{"n_experts": 48, "d_shared_expert": 0, "hidden_act": "relu", "num_attention_heads": 2, "num_key_value_heads": 1, "vocab_size": 32768, "norm": "layernorm", "init_std_qkv": 0.0263, "learning_rate": 0.0109, "lr_head": 0.0132, "schedule": "cos", "doc_mask": true, "max_steps": 5485}
Below are experts of layer 5 (counted from 0) of a mixture-of-experts language model. Rows are named router (the router's row for the expert), down (a neuron's output weights, with its number) and show model dimensions 0-191. Each number is 128 + 32 x the weight over its row's rms, rounded and kept within 0 to 255. Numbers have three digits each.
Before each expert's rows: a language model's description of what the expert responds to. This comes from a sample of Wikipedia text that the model never trained on.

# expert 47
Four-digit years after colons, pipes or in, in tables, infoboxes and event titles: Year: 2020, the 1991 Summer Universiade.
router:086173066156138169158153092151180008186144117096161165057101120164128133126140076103190125169080156133138169173117122126228163090133152119112129101104113139106143154116140151119126117099142148140114130156173133134169143118184184111132103126107122137137129140140161142157152082182097096083161139113160067128170094112117074142137151144136141099117126097165165142176156065151131143148084144159086112144104095142155067162128116124116184075147109142174166089101156065148140150139119092194146118131115099151181124075091113098164128138124148082088098131183068111098107117089132141143
down1:107121070105109031147148134139135128154106121168084083070157120155089161123114170104137126110120085146156089114140111086114113087072095146127139202112091167076149155119088193166057215163147136190097158169165120139184090149118167108119159134142119141152074094147152160134110152119111133091125130130197111138108153175150097115133084135143162100125100117121138134089146126085134152114141175110110077100111116161146179146148166074079113140117115126130159180121111139118052135090078139167100188080140117131150092088114083089078209198127111113137174114166110131150120100138146142104

# expert 7
Compass words and position adjectives (north, south, east, lower, wider), unit abbreviations (m, ft, km, mi), dollar signs and capital letters.
router:168165201153099146083137115110120071155130149071131147126109129135165104178107080148120169139095110050170146161121123156150202129171111123171118099100148134143159137124160107142136134127119079082097107225131150129108079120118106161127146169189072100144120109105156143113149140095095136107121196088133100141155103104133074122180182177139155119100114167199116128072142089064112089224168165155129159138164118143162125140132110191121137050127168152097074117136109118119147087130094109166175142149131096128145119150067088149106136141115198104123093084138101109149163108152103145140
down0:094139107156174121146190087199157187164140078164149160097109105125150124119142065159109149174104192095137179096146117145137148168162111154159059041111126162123102080110138160124141117157123078145145125106133131146137144140113083152119159118153130079121118147129125099059114162151112104136157146066136132124108139073180175103111142143176110136115139095178130142145155156125183142080129125175077112125115121091154055214125076101095153153141133119120085122154143106094058170098118062154093129141195149119111123116140194139134088155166102175092153160115054149093181141114147126113

# expert 45
Units and counts after numbers, such as million, years, months, days, century, 000 and number digits in populations or durations.
router:132147143118124142172109074078119083161143143157145147141087090158085103107128146117171192077064079012098092151065108165136127142141104085162180105106098115114189134138142058116099116097103101119115088132142077119163126129175113119109142123100169131181125143134146146140118130148061094153142137146185148176127115138167096101187218174170184156108136128150176139164165125141089197086128087061092136127133175131142121129145182089126137082102105130095103125161125103090167127091082141082112136127165142087132105144068131142123148102147148086171122157144129064143124136157131155110
down7:101087113140120141141170100149098094112088124095141101103136124134129110113178151147127127173157128105081080157065141171097151171150132178092105118138145106145137131119167125084101103118135145075167133120142177149165075130144146195063133211210140123117128117095167098108151098119136127156135124127127126146078157094093153111112186151119104142124182060080112097102157111118175154114148137115142129134136152173119167155126023166168207091159123134162117096211120142158099079102161086180105173118115129149123077063114075143117105098167147092185117131122150131100196156111187121118

# expert 20
Object pronouns like it, him, them, this, and "career" or "season" in biography headings such as Playing career, Racing career.
router:122147157110137135186133091086131116136138118175151152096090191112129155108157156191182131144154157147171130154117138124148154105163146130082141150112074084105102129116128122132142159098128103130084181040162127154107161130039178093120052100120069101116134143094094124172085100174158064163155088207113113106105162076155174115108104099167111153090086123120140106082151135176124162103122209159087143108161130100115144135114166139101084119140110135127069118172133136108083153130125103137072204091120141091141143134111090129093130227135122118116176085123158128185113128138097101130
down2:084138093159165186119105100094127148131111127132102190176136130130151057127122114092074131180127184137127057145155130128046096130114111151122160131130123160162079101106149172106105120155135143176170132138132092198179146130146115132117125088139192095138117121080173105100127171142165146102133135114154122160116173196152123208107145121153170167133108166127181161143115145129140161102060102114153145148158136146205082167066117095127147150096137134119147174056097115156125105131129155085145121116115175159097074084095143097085120123046147152102206133145136139128073111184093151161

# expert 38
Nouns for sports results and stats like record, yards, match, win, round, points, votes, often in career summaries and tables.
router:117146092170088162121178121140135198090126132077139162088076139173124141124082188144133124129107146145116178125105093133182151195133207074105128107143133130088112086189107135131106105107113124156108085126119171155150107065079147080077115116148134083094106145154100101142126152166084173128149097093183098129086130100110132143136128149189066108102094103141127151175097162133180139070059151186144140121142214104092128149147174125168154089142094141147071122149135095118181181141123095142112166100102105111129097062119064079167108106141147165146158143142162109145138124169133114070
down2:161142136170089120118082155114167054177137119153101121125182096106164169154127134128136131126213100099210142179148130124111162139142145098159159088146137122129145155103100133114182162112144132116100154151157122088115183064125139125162077146151152088140143137179146226171137140141082136135153149115165126134096100173165105103124124120116118138091126128104156166037129089168151058101109101137107150146114066185123131186069118075106160108093132173095116131097114120117064150098072102123075076180154102162150101137078122163092151111086141158078116095110121124197139180116129125113

# expert 37
Digits, years and words inside parentheses after dates or measures, such as (age 87), (10 m), (2016), born, and table stat cells.
router:102129136119194164059161076137123141173152135132124131093131160145162084165146117101173102180133166084109162174141180122168144159142129101138168083090160076123161139145118126081193102110101076131101168103122176186100113161164139112082180095135132083149130093139128129189115129160121158100166142111120176148117175135097121113170100157143079124147158132183165162059126139125123134148134152139046126127107127112150080142152140112108156095181085052161196061149128209161130115141105119057127069093152095103124090185175120127187112112146116111124100149109117133106124114178117096102
down1:115125092075134106092128119122090188164142150113123114056187097135179108114142156150116154094130157062124139141121096127162101161164169157185118087204099159101160149110133160122131128128225164156070089154119111096165120092130163140117115106112142106151152144099144123131114085107123091145226204118137104162154121060172081073116185181134103169110202124158111129122085110115149135167105146091066153131118130149097077132164125123089090145139124097127146106062075090160151158108109136057141104127097176162111135165109128141154087161133101108126162133128125113115117186157168131076

# expert 17
Nearly all commas, including after clauses and in "As of the 2020 census," and "however,", plus "), and ",.
router:164129056131089115151079165142078169130173170132132138201134091091084118158093194107113150105147150141092112067172177106083156171144162171096140162138152140138077136133179099162134172171137091090122157140132148168088142134083049133142127082166124115126151094139126179085091113105156172183141142143093137090144135088136103141106081154091126098130140119084129091104128120085132126174114082158135160119104118089176138156117176128152144126084131125154158155155129143090160174045133165119174172106161141144127152091109158143085164118110081104108113069055163091149189120070131097077
down1:176166142155122141121095116150185094128098142174171107176135126171163142086143117104052081156132144156072127117087151129087141187112150053109099149123127160132159108161126163081107147158132139176090123150142108097120179155111129110162085125165099093104140117121089104122144071147109110091138178070202180083082146117175171096111143165158100140129167092154145092132192147124149104138122092108121124131192102105099126093160059099111071146100069181090134122165155133126183097104142134176165160089179144178117045112191140141151140101128123087120075127155138102165177098140111135128

# expert 21
Opening parentheses after a name or description, often before birth years, dates, units or notes: (born 1965), (11.33 sq mi).
router:150125138112081132114101117155113111123151162083059144190123129085070110136114112114103150148140152075111144134159122123098086115164056184135122102117145151144123147114127136122196076182142088082089198113157143176147153140157140146128152166123106103147119154177213191096160154135148177166145110176111076128107138135156150124108095166145100154113154132091127102094200136086100116085183097183078164130103125084130071118133082197137144106171115090133175083151089156109166097171086099128132087167143110154080115054168149135127134171095125138110149082082135118068113159093093100124
down1:138165119092122149178105161093118140138132129135100131182138101120138078144123193049130137138049150154095069132110166104086143153138156173120099058130106142108131100184133169114092095108127142069038119194182129148146157104129193168125070072126148133119157121144113164127173077148140112121158127105100163119147161118069148122163082146150136090168109140162146172145092156125091116132132095102166153112130162113090090110155161139079132176115074130143115159079152119154200123175132156150076055103070184134176096151154086158110085126148161093115089127178134095122146160127165113114

# expert 2
Mostly "by" marking an author, creator or agent after participles (written by, directed by), plus after, when, against, via, before.
router:113169047161158169091147093117139127137172102106132146081108129182124114065074131061135089179132121130096127155120095140144152104143086069158133149151069144052122136130189135106152091096183096144139141152111140160142121175137210169103139118122159163093073113079152137122053139093131129135157119168150100185154097138163181106148133139173168165129136094114130157163098125108137121105131095113126128115129098058177128136120071117177073101081187101134178130077098092145132192171180133149187128172051165161116127165141076129103110094121104143105127157107094096107119118120123125122
down1:150121118145166169104132158059135129147103118103184117092160099137094183081097100134058102129110180086157111146095111129170161202155128122175108106143148174118100082141117067119091110103131139088097089097111057135156141183188232132176096058127146125151161118126115154152116160101091112144127123073107105139100158097102144116149078060150174164098144104100120196159066124146131099070165134136201128159109144139080156129122136118126141149160194104098117182144127159141116104158074158136110125152102129108097108138153146139156157118097139128141145154113076186172109121104146195146

# expert 14
Lone first letters or word-starting pieces of names and words, and abbreviations like W/L in results tables, vs, Jr, Dr, sp.
router:142133150110128115134124148169111123139149145062147076078158164124186078197065045139071171144113132142117167153116168176130129115163121116138156093084126127110127189115122117111158140182137085124103149140140172157146154072135141118097143143108109063164090123112143131096152143141151132087077183127050154116125130090117138143086144136196086132122140090144128106140142139154139128189093158095103182129165137094099068125109078171180115115073099088182144143149111132081104113117141092125128118209116047152109162065082105088178137083114168119115093135116088184135137079099128142088
down1:055125097103159129116128152108132150144133148122127111161128196171120165137109144072105139131140174174106111080070126119201104139105135095188088184112156112119150114135116124149144088124091140139169131123151086146115118117123119135149092122147083167172116090105170053177110112156077128132096153156165124128100142076109134124133132140175157174141137137074140135114050129145096082140103116143122124073121111054131095067148212177156150143097089063116171136111083104116106097132126139155134116029177189143142072096110127076166126126090105175202093130115109101148094071100148128165

# expert 1
Slashes and pipes separating fields in tables and footballer career stats, plus award and succession words like Succeeded, Best, Outstanding.
router:123127079099137199078167142117177131135165117107065172085070133109160109123077139096101070107088078123156179156101039168181123131110140087126150151107142126113148116157056105037196108128150134134104170138150126150135131132148200126105133142138068117106126131129180175107139079169022120069136134101090115182177156158088116102088127153143077137111124130152128148136146137105131174136112083096144176119122093160115092170146064147129063125137112127108159115119125101191111150176174116154111162165106146098138105106114138152183109131131139119093111157154109112108110168101162145106
down0:210096116147166151096084081140122127139073097148109151163206127074157131103145119131061146118112132173068078107132142086158137112110090092099122119165135105138187135145146121117177074079088120126102148142112153117120129089148160082133112110122136098116153114129132153181083132148184101090138132115118113067100110117136094123130097104161130054099114178165096077137135144134100163084178194149051116124107160119154152104161173095152103128149129140194092052093032095111106134083105120107079133109122088135115114129156117164139163162068140163167108154092105135198096127097175133122

# expert 8
Past-tense verbs and adverb particles in story-like prose, such as out of, went on, said that, moved back, due to.
router:110122096122095118146163135115201129149112167128162164200211166108163146066097142198104155058150094136155146149128128093109134094134106101147174093130115119115096104142129109122105139130148174146128164088132135113134133092098171136099119154103091105132096212149163136118099083099075129152158097075129101108120087109041130158138207151116178076109124109178106174160161187113173081109202123133122127156126117189124154097128125146109087124192116133128046183135114057152110081143133127116100145124125143131123139137133139115123155166089059104121158160145109091149167095177130182137
down4:131105127111131114154121182150188158106085083118102147140128191077151128216109131105118100159071157064091149148116086166093179125121164101139125149202212121123141176155143130142144098133113194024096145145102146193098128120110136085158142137174126145134130095094155138143139151139170133191103128172058119092168114169193085080152148125077196141143080083113114094130116122161134196165149120105130134110120139129088117099149077161091153089130127095125104099141157078137150110100120093126166131139141100106128100156119153109126110183113122094115117079125174141113072095093105130074

# expert 11
The preposition "of" after nouns, especially "under the age of 18" in census demographics and "Treaty of", "province of"; also two-digit numbers.
router:142205176162201153148144097178109097162132160119129155044089100137109066111151122190140123143167139114121119126136113117105151134142155093102162130145112096084156125117092111120094111078127086145091164143147130211150082143128123057141135117207128179149123120171124113156180075143168203102160109123097137084133114098103159136114092102150072116152089137109134154152141082142161159211172091132185070150133120152106167146144092114139105115113140095150151129139109118138171164170091111131144086170150130134154118041154164120134185095101081120112135165136095106047128083106135112162
down0:155227137120133148162126084152207079160123101125140137177189094089107092166200133112151148099170097102113128175158149094072148135096132142141175105126135171166119150149131133161130103107155142126120112093077145081138129113176108118195107081107066115108164121104125106128114100118118157107156128146095109140139132117091164094180126131099132112126138156194084125151149158129186099090149112170111063103114120150179184131152125125112149133155159147138088139178169128094142121135108138104151097146092036167122152150110176104103131110062124201116177123121063216134194146105141179131

# expert 23
Past participles and similar words after was/is/also, such as known as, served in, located in, used, built, and "as well as".
router:103082107082071115126142155068119142123162112103156129082147157106117210131158102167082156076145137119156113121085138062149138136113176169103111117165124169056131138117071148144128131114096089125116180175149139120079150127066155132148115119105170156172113093117178086147038134123125135149125086190127162097150104110115164117170166101139120101134132105147123175127156149182079080123163107148113108116141133106147136162112112130043172076139148081155127154098125068107136133107112161100128131117093120081142128123099126103085131133127123104203144107137126095189235085102144213159
down4:097094121050180157151072184155117130111141109114132125129084169084160118085080111109134132095166149185132149171162107162126148143229126144072131130178129121121181148094110152098065083153164124145147111134096103068148150164165135095130151132122093107126101172115132060153092140159117100114148080129113107101138155104150173196122111108112162114155107148139120076128153105156152157122108173086072095148109106100100146152088106108155153111168054113150113104129119101168139176082124143172145193106145199192188160086105152185138093131090099125118081138147111130159181122135131058140

# expert 12
Adverbs like also, then, later, now, often after a subject or sentence start, especially "See also" headings; also closing parentheses in lists.
router:112116122113092175108167101064155103136106145075107105101153152101138135099081118167093091093085114183114114105102153147158175134086117080112101112103083078156170217137102137122124135120131130105081095140134135129128124129154102126103131132100174154124115105187219109213113061065094090085095113093122068134142107108123158080057107147154099199113104098055120149104143090143157155105115108110130146101172107158129113157143092157102157113119141116129171152163160110102150164086131162180132145110130088101179084162166165204115188120146188108119082151158154105125156120161168138124
down1:097100137147107147183067125069164164173168076076142150129152123100172164130091157065148113104110092156105103125128160115130126122111115085083127090157174168114134086187098113076074089114128143120144135122119122107151163153141146163130119068109078151096104139113222128131103100148159135110103110118097104106117115168148185096137105071184158083112102060101120167139177137147078110170133132105166146097181122109175180131123101115111194138112162143109175085105135163124149167119173126171124116142090152111113186132111089128121195115223140082167146185139077134157139160165125180127

# expert 41
Forms of be like is, was, were, became after the subject in opening sentences, and == / === section heading markers.
router:098116081113137159138053116122139155073099081110116144144092110103150127105179082099166159094153114120144168151085111131108105089111178110154095160163187107110149157096112127099139145117100174156122174073122161196080117176176156084141154150096149108092103182165137114129123123155133187099142137120183079173129161108121111173107140155070178138109081121102074148079149139112169158050091131082135090130124102090154107148151063171079167162163068093086194159131148154159092132116147124149099151120164093135121115077137143154036135118112072101158146148121156146112090106120094132089
down0:181137119089136164182149131083105087105107118082157085133121145180180141152128125170069169127129132122081106130090141139145112132128169155142104136158134122125126158101134125125137114135153069149136121153152070046120076119195101152207093082124179168120119129155104195085176117123125108182160089094116170144137157144140109151087162107119174106134123082053135171145120183168083095160136084158121158086147152174093114125179103112091099162061130177194116105131098100158117118147115072130119091142156134113154091098145118145180144148088075164114073126106097079127108185184176098114